config = dict(
    n_layer=16,
    experts_per_token=2,
    tie_embeddings='early',
    optimizer='soap_variant',
    lr=0.00211,
)
Below are experts of layer 4 (counted from 0) of a mixture-of-experts language model. Rows are named router (the router's row for the expert), gate (a neuron's input weights, with its number), up (a neuron's input weights, with its number) and show model dimensions 0-223. Each number is 500 + 40 x the weight over its row's rms, rounded and kept within 0 to 999. Numbers have three digits each.
After each expert's rows: "mostly gets" lists some tokens that are sent to it at least half of the time. This comes from a sample of Wikipedia text that the model never trained on.

# expert 19
router:539555491413546485478495546405478547483500500416530493494527444514482539529539462507515496476513496520439457558518548455521527511516545481539503478469480581441429474502469487466505506497500449506522482498511499558561472499583515476475564498485513472466515566483571520526515473505584496429484514494505484553529455463465513520585519557470545460434557497555431570386483460469471524433563491388515541516449421450428509558490451509476537524511477433512515496503563520464495482423485520461507488507543430438560455525450533553489524492410453491466495409517511414392532536513459414443545509463450496473532467551538456423404549448482527522548501537505554503481481471497478460532488
gate0:501489491522533418527425519432476541437455473509502523488606516487571458448474479554569467488439474475465462561478493443480465533461509551574516512540542529473483548497503538509544507434549510528477550507507507557413435513543503470507540567499518499546463450443480497537468477493584429527393481503530460496467482483480458532491484515481520491464523535514464549477462455510414441417506526478506475431459458462500492491528475499514498507498429550530557486504525516477421496436547468442538478549418508546528471543534439590485450539560455392510489517453535542497515438422471466465498464533441548533597535445423488477473505449493488498467547507569468514561494528468420447517595
up0:449528577479531518436591438578481504508578458513463527541403409531457504520551478412450503545505504500497520440515493533503509488544442491444499468476522490544529539501493481489508494461513456460544442481495510448514490444456503526506496448466474540414567520593551503482546489492471551496501526507511537499496519572514537473497544504523481553514526533498552480527542559484600554576418514544505520476511504508521500540466568530464495431508548430481455510523449479513528552518509500544471490482536507447509543465463540491533509534474534588501417483495508543550447538537592519481547515575534427511418445532594568499493462544498497516543508508446500472483454487520522544493486
gate1:491508542555501477520499499501501500513474508579515502507439482474499507488516554582500520508536522504549552583512514484486458516550558574429516521431464486526495505507478519457510460488581513548503585462500507550482530561530495503513444521470510483427554533506604469463545504480496455480524503517527473488566544541495440482494413494442571492493463475445528504508501540415529586509534527496453398553485530502518500474456465518465514553405537523547433489508560515463493515446488495509473516397491490466606522485543544468528498429553509509562521499566429404503524502516511479502459550514496525526443559552527501512548597545429471491554469498501498447469503432569466514463486
up1:482502489492457512509436476500566501498551508513432538442572485534464540529559465422519491451459531465489463475516514560426466534464528476544519539574474470499547555393486531536528516555448424449466487476472547506526439468430516394437408452593556506498471488504482491544455540517491449508518552469481496454464562429493597491446481497520532498524506528509501489497525466456437508433421551527473501426513433440476446515555497484490502463471547442469526534478436492544478510478539507520502482501476485533549533500540463556513513561431546503469501488485561501498522514514458523539570511530514526489441511582471427511483452523524524516500478475466525468478492538511465531486452
gate2:480554443493530474500447441467488470541444509525521509460563471474554419524526486510504478541562433496508449468468522476483516474503543483480476485507496589522540442571537528467563472500568541463513465454527530535532444460491527514508487530439524462502473525456486464436523484492500482467556495518513465472519515520468527489498511478556460500490484540494470558525502515466550528499490384470454568491460446517500464532555561541481447512575411414512509553510579534479503554407487527500482485522504550533484509437524516514499499456474496503475532490524522469486568463513437494456468436516464504442459493478516500422442471495516501500516435590506467494452484451456431443532482
up2:465531527500545509481552479504525489505517466484494498514480516489464539483443412494515537528538520539455540440470473468503557488505510537548442571533430570576513541486493495539471472438490510517591531490510495457473512424481512544531519613397502436517473502466502456509513506516528622438499545504493473503484497526492559546553571500521432484500572480470428452499509513559570495536572517508483498532539530464502434466455459525500533479596525483484491463509536449472584486525441505473491443444487472543474494493438499517495491468476406526490512422500505506495490469514527512490432489508502516522495530461523431478486510429530416505523569493477535486496494532431520508412567
mostly gets: " Wilcox", " Wilson", " Racing", " Campbell", " Jones", " MPC"

# expert 7
router:495519458499496466531417495423552467474462482450553549421500497554518496542489450538530508490475506540492432522534497496481522461502510521511518512500480494505532540455519485526492458509491493454534492496530531498543518460497526479488566504506450434493528542489506443522546433564594526408450502515535411574495471563473530499528463499465490443518469534561466510518436456523480478452577564434463490471501410411444543513501476509456550453569427475446506465498475545509568543493527515477516510499547452449536475522497517521440490453413533554489514460494413413445470508506443529486491555439467535498499562548519437462498532480500553564528519491586530516496531455528469393460539
gate0:434508496500478536601544515524455564481431500520505554438476532476495541432556524548500543514516510506523509447568549486509469536519462538495483493490539516559503562494518483424479535448521452549536499515525503531509533527495557471632503518518475557488509480524504453415523448469493457508431534498505456473480512434523488602468424492561486410441492559575498481497446495448457510504472546481535495518454486517486524418426469459486493451547489459488521475519481494460489517394514507443476436486481516530478530410481468459486525513432496463483544478438490355514463451535505527522519405520529440526511531480510444436532509443434467561569486504542485519606459486477539488509519
up0:479494496465456533466516509504496500534478476505525579514490519431456435422536539479481476471545571470546444461537539531538460532541523531463506499441502490546464550421442481461540508433526475598509529481475486478513536453584593442568462531508430515505491431495557468467452468490457476543545517473523438511510539478516540543487401463579487479521447553592402511545491490477490515581522511518519528494539484441473520434480513489440492455550468482490552515528480485483464529434538504437504467562472511506470555392591440485489473468475509486500504497397484457553473466545510502544456422452531484516464572533526459441546495377466481571504491486505519471573466488547532474525463
gate1:423574538505581506452570490492462523501436554490492524536503498502525483516457491567511497460566465465512509517443443572458503475503502568525486563545531477478502511494505600444514477489508475499520447562539455471467525568475548548527493517572483514542622475495487438549493480539547455500526535422514556482497433521526620544489479499604456438552509560491424442578507525501453497538529514550546450501477507514504503471495480507475493464528501534537486414491512529477493516530551547553528497488462465532528488608570574574526483466553499477454512530454501455474467514514519549492537523518534511507485545521455469562539502420558489560498500496518507515480511462519520527478414
up1:566507461522408465489439507503531510508525527544527491461546584547579511442557496447534524502496520557483496497522563431522540554489531506476567432490481477540530529555495479537499535522497522508548557551491527511509433411495454404448494540493523501484447501520494544403544489496487567472427475556432512461544540528424429484544552458454616567525468442454578473440469490502513511484520462482491546477591482476505571462490513483525525454508442513552511481519494513496464575474460497443508457525540496498468489478507440384453455496495460522544518461526445571542427517473513506466489465469516558547526469506552514455491511526490431527490437504491478499567476508504475454533545
gate2:476501537467507522476460464505463515511597473566500479496498471514505482546520536473507443427523507484472549447456498514497583551452486414532541540507448493538525461453530436509483487554486466486442459497494559534560597497523490425444545474496525529501528450488512555510482559531538517525507494462458530528493535474556550466477506517519533453453453494488464487455481520428522585484477559514503497520513529462549462487445486492519523522525474478451528477532538563480500548508439494432374502607486473494528571553469539504454488431475508553523422546514525457528526442523527538576598501481573448589526635576480411513486541492506611522466515461532530451541482497524491481467426
up2:440505505494537497498450490541495520457550493550452530536482500500533551513515507475488502528546545419546469456460500536527498510458577512557417538529462474510503483477467507490542515532455472422448476552456509529571574506548463524501500484540537513441499600469437520506460527476489576515526474458489515518576515478510622456557530454510490531512365512459440516483563522502527498518448515509517432471519485488475500475486490483522468518512479486535505486476534517463506445557430497463411502585514468478555561539491529570498423449450543546593482504463513472548519503512538482562514528494513425526449619494502537502494539516486570566480546460535499439460504576508530499477545
mostly gets: "),", ":", ");", "):", "\";", "\","

# expert 4
router:428533536501507442461478540509594550445474504459452512441544464541482511547532469468440441493489466535517510530562471552596575465481447543544422487539529526491445573511522506509471500513479451492489473466563505535427453546478557540474488492526450381429486552505557426528576562547501511460522534518523486502435526594489535571541517524391518483487545477494490540451465391480501524478585495443512513483451460450487594479477542493474510464509500416510548501528510512449479468443548511449579561517509513427586511456496479417485499502478531534473532505537504507526511488491533510490469532489482447487462560552526490464499583466513540594524511514550500544564504442492512448488465
gate0:501533459463487521443430563461576508493449522461489536441507517493534448431520562502500482482474539460517419524551566608506537433507490515518475569523462510541500453489527525559468514452540444452485594567571511546482545486483512557502467493571523450521581447472517505519469502502515526480479464521543475546504492541560577520508502454485490452557525482452523534478482470565466605515490476467494527528532498513552545479456460428631483532476511474471474461500493478459483532520543413511511566504492460589528509482514529457516519548513503518495554463549552471561515541439506521576514460438443509564517522540495519483555463503572501538491496500530407520470548437523538541464496
up0:415509536448464474524520474485556457559535456474546565453459514505469532545435496472509574474515483521498475475444507492471506429469499507524519500489499505552521485472515493517463455505508557503562507551507420515545580467511500467616491519500571539558500464469495477478461510545457485572488441483493508497419524539494468530449507462527483545484395511591475513455518501555650532545457437472481478458494494525497476472502460482440503509492484441526467519471486517500582497496465514441552440439479546529519481474532537456534515489524501592504501466528516463496481479464445500464525462555438475452493568516565494508436521415522543488446447527439468505528483456516487551483605
gate1:333433483536433419492520516490528562483512489575513625506509500496531504451535490454436424499519428484492538452423520536563464469523503497548524584492505545510496543511495456532528524443437461486452567506567499516512510480489469516528548507406483466537486406448482453522510511481487447480520485512547448447525438436538546509485489567496506493496542421516456498498496459456508456387438602475474511460535491518498474535490497489505548483489538477502515443509450540480488563548459467502505495496470418475590474544532521500506504540545559522427513508563522504568502538486489460535469532488519549500452480478521499536509482545520543467519491568527550519478461429497565462475532
up1:565540521523521522502475432574562439563474567460552473499529487476576496494479509516532485538488508509502537545493474511444500581507516544432479519515456490504485464480506551406450545515539497468569450454486520431559449520577488556501561510561503539497505581484493497447474522474516471503506525570456397498529478523525482513581493432568497442536447541513536459551454512576460506525539450535498449563492456472479545546487536535520521531493510545485560522498438502531566478535507506528465505533529589470475521506450546517430417504501458499492609424427538481442527522505532493533533469472488467460494502454525425495440477529508426508518439443516451533515538573449473488530512
gate2:479496498478574503518543560536501493513491480491525546423531495434535496520461488497453467475554498538499539493519430541532488559441535476465478496449495463497557521504517488560516559517502560530487525505496472498449501539361531501571513455530463495475448454523446510608510584553488538475514525514504456486454522524493545523462492545478432546407522500478434549493569569502527508411606500533537425526523535434473486518496488528461405501556503494503459446554539490453501545449461466524486515482511510497565462535600478501533465447517504553468518537546447476478488469476606478457485495488454403457477572511472571511484574584545466512526475550494556518465473427490527495509523
up2:522490491497430526496472475448566499490504543522436450582472556520468483531560492534552454492454539442512463494416521396479532512520460498537475466498455598529495501478439489474515468478469496521477514540492494532523568473577489527452448514469526491478540549505522453472446500434523464498462482467527526480505466556480499546478511409490495489499468452490499527450417468444465404514420569471524489468506447493512519503499496468519534500512498521557539545459492535567442438499591477472553515485473419527407533458423461517535592565505551505530407503430551475484494500475469488524521527477529591520482536495524418512573473447476528451464497456473465494552516521494452470449513
mostly gets: "ag", "ab", "ah", "ard", "est", "ig"

# expert 12
router:466505575569531434498515534474523463541478525564507451488573463512466507487499494487539538498538479555524461552524491490588512442525539509517476420448525500551534445488523447508546524564500489481525454505517442571519465539540472466540548513547452499438524510555517424547511563532524512487568473475510521498473462510464511469541484527443538438518531547530455536469470430526521512491577533523554531467513415422470576465459475444465519507517488440479518392447536461515515454494518559499549519561560559486567488467483543493473487508443473487517492472524523484448506482513429491487438524445455494473523478552517528430469535498527473557539480486476443576543490497567496419513458
gate0:443509474509557476472471462565561494515524494450452525557547547517596508462546562541493465474485637483501474475498503461496509511449527509594522490503520495514508526486461483548533513494466526513466437572535486479519516457541533470518501491550490512523500523529451536462523532485506560483455547468534549448515476584528533534569434539583541536504541548483542431511499508412531500491464500569523574508496440451493510476597459558482457486564498492495506512470445448482437495431624563471470436489504505553513489487462547483527431490582470503483549570517507535482478503497444498495591535502440485509466532535441533511500484529467530540495504513479512520553486507470577441448482
up0:464552412496585555524541476539544507547517520451416498512572585554497471485503544497478487483513497546440571533508535461468486486489555451602496513523471540520455513449549519538523464481482459500535431497497467480507568493574539465530560522510546482555510533544467440462505478492476578446477557496412509429485471524514500452493460490548464535435464492444553467553565507526468457516513490514488525450534493505496540536554408554441520495486500483484502456448473437449515446461477487479499534488516487496542497499449526509525438516501525480420475575571488456458472579435517492491579482564471539506509470467443492454479541506520448497468521525499470532511479550430568519516475
gate1:514507441471487535520478516481472451523497603451456491486473468508548474441546498455475475474448493497433572482542452529423502523537524506519518500533444503525528501424515515476504417530514495470511506491539491522516498507567445493498566468491521480521476560504562449468409513519551461501593474546515546462466526466480463580496528492489471515520396471499450592524461481534438563505556543540596460458494551498498542506486549423486499579466551572559504467517464527489496505488482493476477528496555530573480546520543550471531469537565427581508573534433523535500516462566497480561531541523489497514531402491484470470485522552533531523449472433483536536474461456482478520480472
up1:461472534455500453529494472552529510509562502489566570506525499517508495438408545494497518438471440468460530452446473542470502500487457532482396472558471532470472447495565486532492543498554493535529534521447519430515529366474516541539502605492498517558457511482467527551459512460448491544439537508526472483486410511459509529532486467425519543510475522519498460432446504501603495502484546458519510476545525494588461504545503488559519501523485486481485542497552522438494491506522561487492481545567574496387515487449516495445538480541514514507512468526492568498541531511469497501522499549475513449469529507498461470531445462448494561503607523563426454517544535506518506539495
gate2:460479496507534475519517422413438417514507490517544444485566549521522525493484454464547552503537576545536556577530535488547495495476530471420480499505491511513517431529549502511513493499458458527482470494525573485572523557493478536512466508532470575493463554482557459522554563519554530550523499447476485462474490547560461457534576544586448473477544467553495500546427549532499471548442582484447483456436509436511550439393460483468424512461505557467407477526514468490463436535508508517494506544502487488472457532487556451551472522482427498522466550489532531463517412477483477566438490413480498535520466479443489414497484474550528497538511573474483474478450559538496423485482
up2:557470490508513470544482491445442453539522453450529471464570515506488490506528447555466498426483491535464536556474549476487552557535566496538523529469607460534549429463516508547494471502469507462488477486376512480492436535522472548403476458523427441493473442423473430501500460517490558477529496414510467490565479579480533488517500529527574493502513463497515432456466524505454507458493515569503471496499537497491448479536542482531503539496545420483497503546485591489501533475543495583451557560495483521494536486511525461424428498492452458476476500512547461544427482531436478536490575474480546497519525452477450438501498469444535551446529552508459477547516521458440343564496
mostly gets: " it", " It", "ia", "ina", "ler", "man"

# expert 13
router:439557545490500567471451459471485521567509428473486569495539482564469475521487479509476493504469448514521518490478567550521544485446549544514465489437530509486499553480528499452565537524521463451506483543497525537517511463534476449521571532519510477470496535475488531507541530554560507490506478441506494514418451556451467519512501551441501525542535494529506507474529438554519509458557477464509553420490457485511531519458510485531572476521446436529529428471535538523571496459491547463565479505465453530577487563537402414540483481476464491437456472564485488495480495479491504526522490452550403497490509502505507523513534451563484552522511546510483498552472444565466483545335
gate0:470510492475524501563482546464542438573530509505546531471503581456520465485525561485457529465457456519478559516535469440485516473452540484542488439581436501532577520512504539482522536549507528478570481458510548501501441518455476454580445516501520450482545566456561485393501583521519513562475484504528469527531419435517540468496508487458476456510554512451474520432534462529517487503503552525531451497516495446407539476528454439541517545546519461496565469529505431515534467544495532515451531453476476470475554511524423509521494511472464538441482538444474453481471548464430516585542498507449579490505514546511525521527483481574506496451525510505486437546455528537507509394503
up0:495571536517469557479488559550556519439492457490513495539554528548520529455518514469580567505497511559531551480434435530506446469515467464521443510529525468419449570475516494470461430482498542485485489524499453470451518496559473502474585446555479562502547557480489515525528510539516482504465547414438525525508496479494425457491472482510411508553520484469491518489576514554518528518534497448497492518510513439488437562543557504494574454489540561517500488474506508506529481514490509531502509516507503495522459459460574453443436495558563488555518513534519468496526544554508427419553512422520451584516565551584468551572583518440458455536509497502539491530546490529472461490493
gate1:475515417500540518482483485484367550501490508517489568440531475486527488497524544451487503562448478450446495506553521472461488444521510440525490487496488410539481452488475451490568558482539416508389531476519525459552507529466538506456552536461535474442504536514551553464452517505461564546517485524548470522487492407442525535504448500476451499487477454520557582573513590515503491516572525429486517523481465458451449533453458472547551483557471511494431430490540502460523548526569476465514473517549485471457480482551509504494518581439514468526453483524436564468493465440459502468519526599624500537482517466429483447506544491490476565495486522506430455535503492547521470532439
up1:476452505505457483554434505532569520487454452506462550487487502526516572457487482538498414469549525532515489542468468586544504533524510520540417517556512557458485533439460505442485516549460540522597557554483519554474447452512441519541450484523525545552615529467492458487561536563487482521496523555521500493504517532512487560568567469438569493567510500401503403549477493502493556477434506492553483456543450492487458510559550533511492480526459476467519468457418476494510457556522546471484578468529494539552522502444533477492473417484534507442465532526449522531489577634604435549475420519431472422466441537547444529516475453490474521498540471475580445491488475487466542506465
gate2:486506585493487530509540447471499499465504567462507520537597483473441547453454488470538466465509465507466441575602508511474512544514492534473423513530522449470498465513472457516477480483529479496533524466484476472465481444458523450425532500408482536498510524435500446476522459443537543613460468411500482451534530481492456470421449527441498463506531540497471525496546437565488567503567483520510525444521471510554506501525502486502483366409477470486501481494430619556571462523521566452505560434528474547434485494465463561475503457485509482562475534456540492523465484494537523482531506477538530527442518456460508446522470504555478524520513484531536492474508526541433503441428
up2:490472536483555604498507523512520482435442486526519523534582504444470555468494496458510461548503425550518481554528539476475489494474481473453402488497554427459448462556452455476537577554515409516519593514469510503503488467425516471513515462463426554525497535466502457451514473524477524595474455442498454472481457509474441543516478496465542475461562527500476561538471417622513521483505482508511554430489470538500521493465488533542459384423482429448559475508480536544548499455498495480487515477527489543462474483480423565484585446511487491562485485459595487534441510486455443533476511476513465508388498480463441487530522540579454541497432493534508477520509473495476522478461
mostly gets: " had", " would", " can", " has", " will", " were"

# expert 16
router:496484497476480512596465483493544530455509435492549542360531469477541501503573491529505483521504500523507485478457527533571513447471472567580422509527502458487468496505499488518561500569476497516492570524530467471479490533512517563477529516481503509478462541487523426542573471485543423526481539491537426532497481521455543515545499508500480500455467528443541477472468511488421469443585553529471495467520488423466537548515460475457479520538573430483506491476501504459515458438494549507587479500514534448577542611515515546448547524504505450451487483462487397465481433479444508454487500490486477493510573469485474466511511549377464542541545433568488483526507528583508500552472
gate1:469476506521514500569431489467533545494497460546517470455527435493539481531535473486480471507499552506495472467549572483544485542490511481473476605511516457508449414509605529471428506506510503502469468523517465549475487436466441506524495456443478413506527500520513526500511483542464469475483536478498497510452520580499454544486503492518492489418471515524488476535469485462484479481478504483441529468558473499546506495517444591517575487493501442507502465410489471437566527517443447599532520506515547457524518493494553522522520485427464541500505439512493461487479422436426508562520488551502473535522544521438549564527409504464484469463582478501518526509492539529470506498495
up1:444514446442566477526522476543474519497528482512508563534455414412485496526544512474503554529513547476506483547445526490466517541582588459468474556509531504490516436475462572473515512506432536568445488463489467535509465511528441488521499462551613488507558475530486510387496506528498507435516508520541464477549531566465441511438517511456492408499533456427480537524500451564514497524467427425454492438461507570456487484486538528449471441520484447519453450504393408575448488487439510526506441539502452504500509537523484482493505424501527490434562452567538641502535486507541426522491445477421520477455536459525512451458485507519411515491516524518548434448502510501559464609528
gate2:496520491505493568504454462464479457441515524570545533503524505453444520492461490500479428482554462458521563506519478539515488462543540537459568471467483556471437497534487503476581515506540519489496548467466435515568514546504574497554543489439452600501495435480462433467487451510524541473441487538484500568444461496442495507485473510518484473486469485494450532492522535517491482455481530467470496492525513478496527485487490469423539512555559551517422394497522528585516548518544516450436539572570477506380530496494464521451541454503550456484532525443516530590516523431571476501461450459505473495528518473543553530511454490519510511496488486563466566525590456567497518565452
up2:509510464583476605477459458438534522460519522536610471467585481525461459468446521553453474482545461458490511523444516530460462506481535487493539540481538530484552558490477463543489535515482512496502551486460477560555509494471518543538557523454453513520446480536497480449538535497506455489502466548498455552448491466470568523440519557536450506505526500487520525473468546477468448508483457485498489482505438472550547479492514523435554527471458535482425443526505533547445543533522532452477452525493549483502548542438537481430505479560496501538466513521566474500456554477567496438464436503453488480510537539515497550508492500501477568533496528589476552503527438627559467593465
gate3:481482511478516584552440421418474567477408590505465482516506539511592599505509564452537520445589524413527554492499522436553505429570522511536505456425487496525518466514464529467524566549450520508505435511572547513506430583484523451431507478437560525566558561524433496482528495574583471506474475461454489515514547450479470544484548541486466537471482517477405576468502569484500481571497532588565497531513458538454469519512523435520511416490517540521524543518515465539408423508538427501416465478486509459460501499495518514481479479481515510509496509515525531525545529424523444480524526520523499534496537480512481501481481546445506516528509456515488546520493492466451488499470
up3:472529578491529568495428451502526418502458608513473556531479509567481496525516495488537470508488443461536525519516472549538513465474559529411534495462432467497439504533437476463521494467450506460486535422530524491490596521509452554475473468537505538476419505450438370482463466455579539530480457519465455545494509484527524536471469523494589504424475533522465520515470516505577471518502451569638520506493472452475483515481590471463484511596546502522527529465463483476584507476541548513485586536537512513525515485472478477486499494470594500529492481504471523503522497567490463530447475532517501480479474434444477397507513497503506519463457506479492457515466564513494502546490
mostly gets: " used", " won", " played", " including", " built", " released"

# expert 5
router:498600448472539414504438497470541501535516462538485451461579507497432514540511549540504478477501489501441505497493505520504525500492484563492454509450515503498532492519525523514558506525520499459587512472432532538458507453560524493519575517545437481506485638493481470554522490499497531396515607542499491608484516574465429528559494523489496515507471536522551470458501533465543519502510503483553496492460507444530615467468547542463475468558518508507534481495463418382515442432523555517578551495525487505533465510433509470527484473468485510494516498530475503460516501577456489476537484406541448464499529498549459478524539498511618566545529487563477474561531476526501479537442
gate1:517475508408566448501476514503516509511508424535550519490537479487570441440494448432468491509599423533479448491426500497555492551513466517522505503484432559534508558428500453452466481475528472564511467613507579523522435411483445542456497557538486455518530470507458508540556467439455505526583508504486476470498472493505498457476380512500500539520619497478532445579529547469450588500508547490462479546481501559484564487503430533562474428494513571461492496518515448446569512523511554501495484474474513538566483442473529479497464514545485472566571567510482544423524529484417505474572489489548493506461482548519469495467526518456555501514493452477483477523547520516433457477531
up1:480507559432516454491506459550509456420522541564529514472523489490461499471508502471396446544548402462440498533413554489595537534414479459475484490512487471590425563510513524450515479433519504519543481501512596503615469483482520452493595514480507483481512524574555500497522502476435461468553479509580526502516501486469472428488486473555530514489486516534473480486499495436398545528440529506490443553545506445521432500494567543598506517485494527507429520479472462508525432477494552482531536487482485514503497470570543465510551510488460524511433490460531534539434477485483521527515524498488450409486448446481495476503528457484522557524519522508567546582453524485522562524465
gate2:488467547476537491433573544522455514462502495507470471477517513454446483543447538458479471519460546496478566491554444524484513485488454499503516480482504521495562510496492521496496531505554494502544516498509571447511481416548480463472512546525478477464476519451446490518464478445463548422518550519516497444385521581484436451542515527573548516484503526556515522535549559514505493531606455507472433497436493556537521428472500500510499494520548411522514506540505474476367504505486464464501469516436494546538479561470441498482476533511546444558571552521406475481488492429545549523489469454373543533458454464437530606502513470477501531496488514541452446510474449514545520531549
up2:471475426520465489495527568431439497520487478507538497534466494498442484465502462537564514570520570469526435542452458510397495507498478504495500407445451503480491463517487477476498489474484445551531500529557531450462505465473515480463495531502484550504524516530500489486480544495516491534540441481451544463428590508499559503509531453491500502464497557449530540552540484518537456566484519504567491444468503453490414497501559483479559466474398444490508515486502534485539439509430520537500522484532495560545533453417533460454482509524495512493475471493506505538610553528502498485497497471520496485505570451478488472498535541431474532535480533509485467510506429502487570506504
gate3:407434462495514612580449493481452546530473577437564490500461564470503523511542530462474496522408518582460473503494511449559493438434482523462539511450547486438464536492490491516474508541396505538545531523533489511506523510513489495517469512514531498525534492499533453521491529521493552459552597487479498462501467490545523566531444570517589488498526544549505425492505514557492556489505516537463454546441576488395562552557471445512571560509536519535516534498558500450558508488533527498504469491509546532520458438544449473577498495467471496524490454529547526459500515504534529504469574525519432526470469540606552520486542482534562502461504502508453481501530532468502508528535
up3:531471574453445503443575508520537477442572532565498573545517467511511488439471478613520538487488470482501544562478480581583504604617566524518524533520515520505549471478512491479479489546527456550427561448490524468508496518474506491541549513453454510540492463538470546480481527470477444511457481502481439504495551487505518509467475469507453534542537460494539585528454513513522506552549445460509553491479436551474506446578480558495498410494482531489423457475481484601491519497555450492495487514512470491535553486487528501489507541581530461528509543500461512552535455516478436496608453480465545448514479478510492517496537496474529538524472485518527540485499445495425489418502
mostly gets: " DF", "born", "-c", "   ", "See", " Pld"

# expert 1
router:513572423554574488546504505506549512478462503468493481391531429521436527552448564551457504440514520547474458576516490472538552536536521475495503528459562509536609473490448449469478531562518454404490557483542522504473489498524544484470507535561483467503475534481529456502505566498500477441537468466539481612479493501503471496471493596461466500463581490540475472441438509510500504444555430504484465439455468473529570558490544488462520511463562533483540432489531458488518496492503500438600519497549478382542469603481560555499520477495488469527430505548502430494463472516483488465490481438472468464490463497456548470495493514400512532548505522587479492523577478567501470559494
gate0:497498552489557445478540433519569455510454492482506550490538532468494538507559525471448508489485458462343492546459492436451599477469494493457507514534451491511469518481565516498485541497455506441515537479483566528529486547483524502486493586535555478472488515501516566508536502476425476470499495454472470553475468460474462510519573552492463505515577530496484523461544471485488439475543523545452472420521520503534518554557563477473403420514538503462465478527469435589538487497577521509528494483533519458475553474390465549534517458473444487488415436528478530483511490574488490435504497519488491501471554460496518444495532543478491583513502435473550515508532501536532552536544
up0:482513477461482485516465472537478537497605546524534518448523457539451520582482530527512479534513506490439479490500544467564505479522495511514423562532540604481540445516501547536473518562519511499537512538483498521485497486414575442438482440574520482468540480473533441490574413499544493507493524496558551459530476553506538406434533516528490465515500479509475504556484475530511443469526539547525557578539503523528517466420500517452464476526487493534481418511560515591433467479435436497567564493397476514457543462472458482462467492514436434554537558543452498501470443470536476558474519531488533529492569465480498517547430518492519491478500525457518507520457502557407522462489
gate1:472515508568428515461457483493481529464513498548497535552491546414422418490436525507520540443537476533474475538507512565497501464529499535461522475531484556461575488495424453544487490534477509421573503547508550472478473430525465404504424481532460447518464490481538559492525462497527531525520477526514531532455459471517534509508498521463479450480478532517520512476572427480529475425468482510541445499535525500478535453566553530532521490520475526485502510482511443445430481593489471492551458456441522494535554486518481529495471453534533483411531531457494399489574433563507430506501507543457428492532498471532495446461482495492468514488564525442527571545579395450558526508479
up1:496579451513475536440474498520438543457517473568527464512455483522413464431433502527476482495515525532466465482507524489522482461544507502429492442570480510495566465496463463565475484500468438498548491535523535430440486451565447432552496471497522449526493515461518554532553496528492495476498578505500548512447424525463525492488483455452485454505440531491610527467527473496560453453470497491531451527506513520483537467526512483512504547495478466517525496520527516469501479572536500531556459460423540548548527463492531534555467474515508525452576513483474492515491468514502428475492491545509433435531535499543463433528475480475477534520574566427482615543568391470556492519503
gate2:527439533533440534461438489454419482541451452446482484499462532415578518495503486499527495430471416545510507521532511461484488568471487476489427499495504468584535478531483531463498486422518513546576490487563457441473511465513504483479499546515484485508471476500478506498509551469571538451417434480535508466502503483509463566479502489549466539499600523522496535547509574589502476417561538519464497459505506462432508496420445487422596580491502545410500496498516523538457533475514471558513532543443473552492460491508487518505459529522533490552468534570513483490530492483451478509504477543512472573497547541509454478478542516487475569433459538502525570455542490520514515528451
up2:515489450489538543479512540524470515543508414407503539539475489545533498517518452551570474575519499559582499525565508509513524532505470504546483460568501500504477543600533476528521463512583534538520476528424535512540394555463492429546511551467501449521477523536505460522541529536472500416404495524455516502500472524495494513553600484553472464449512542466395471531459476480573525542497496540533482513498516546561459455445497460508536525504525482549526462555531504514463469532572401421531480571511501503499537491554525532488477467529505440509435548505500513481485502433498574446490507493616519517481577495536496485503492453496525482503523408512494532458494501508539510475479
mostly gets: " for", " as", " with", " For", "″E", " As"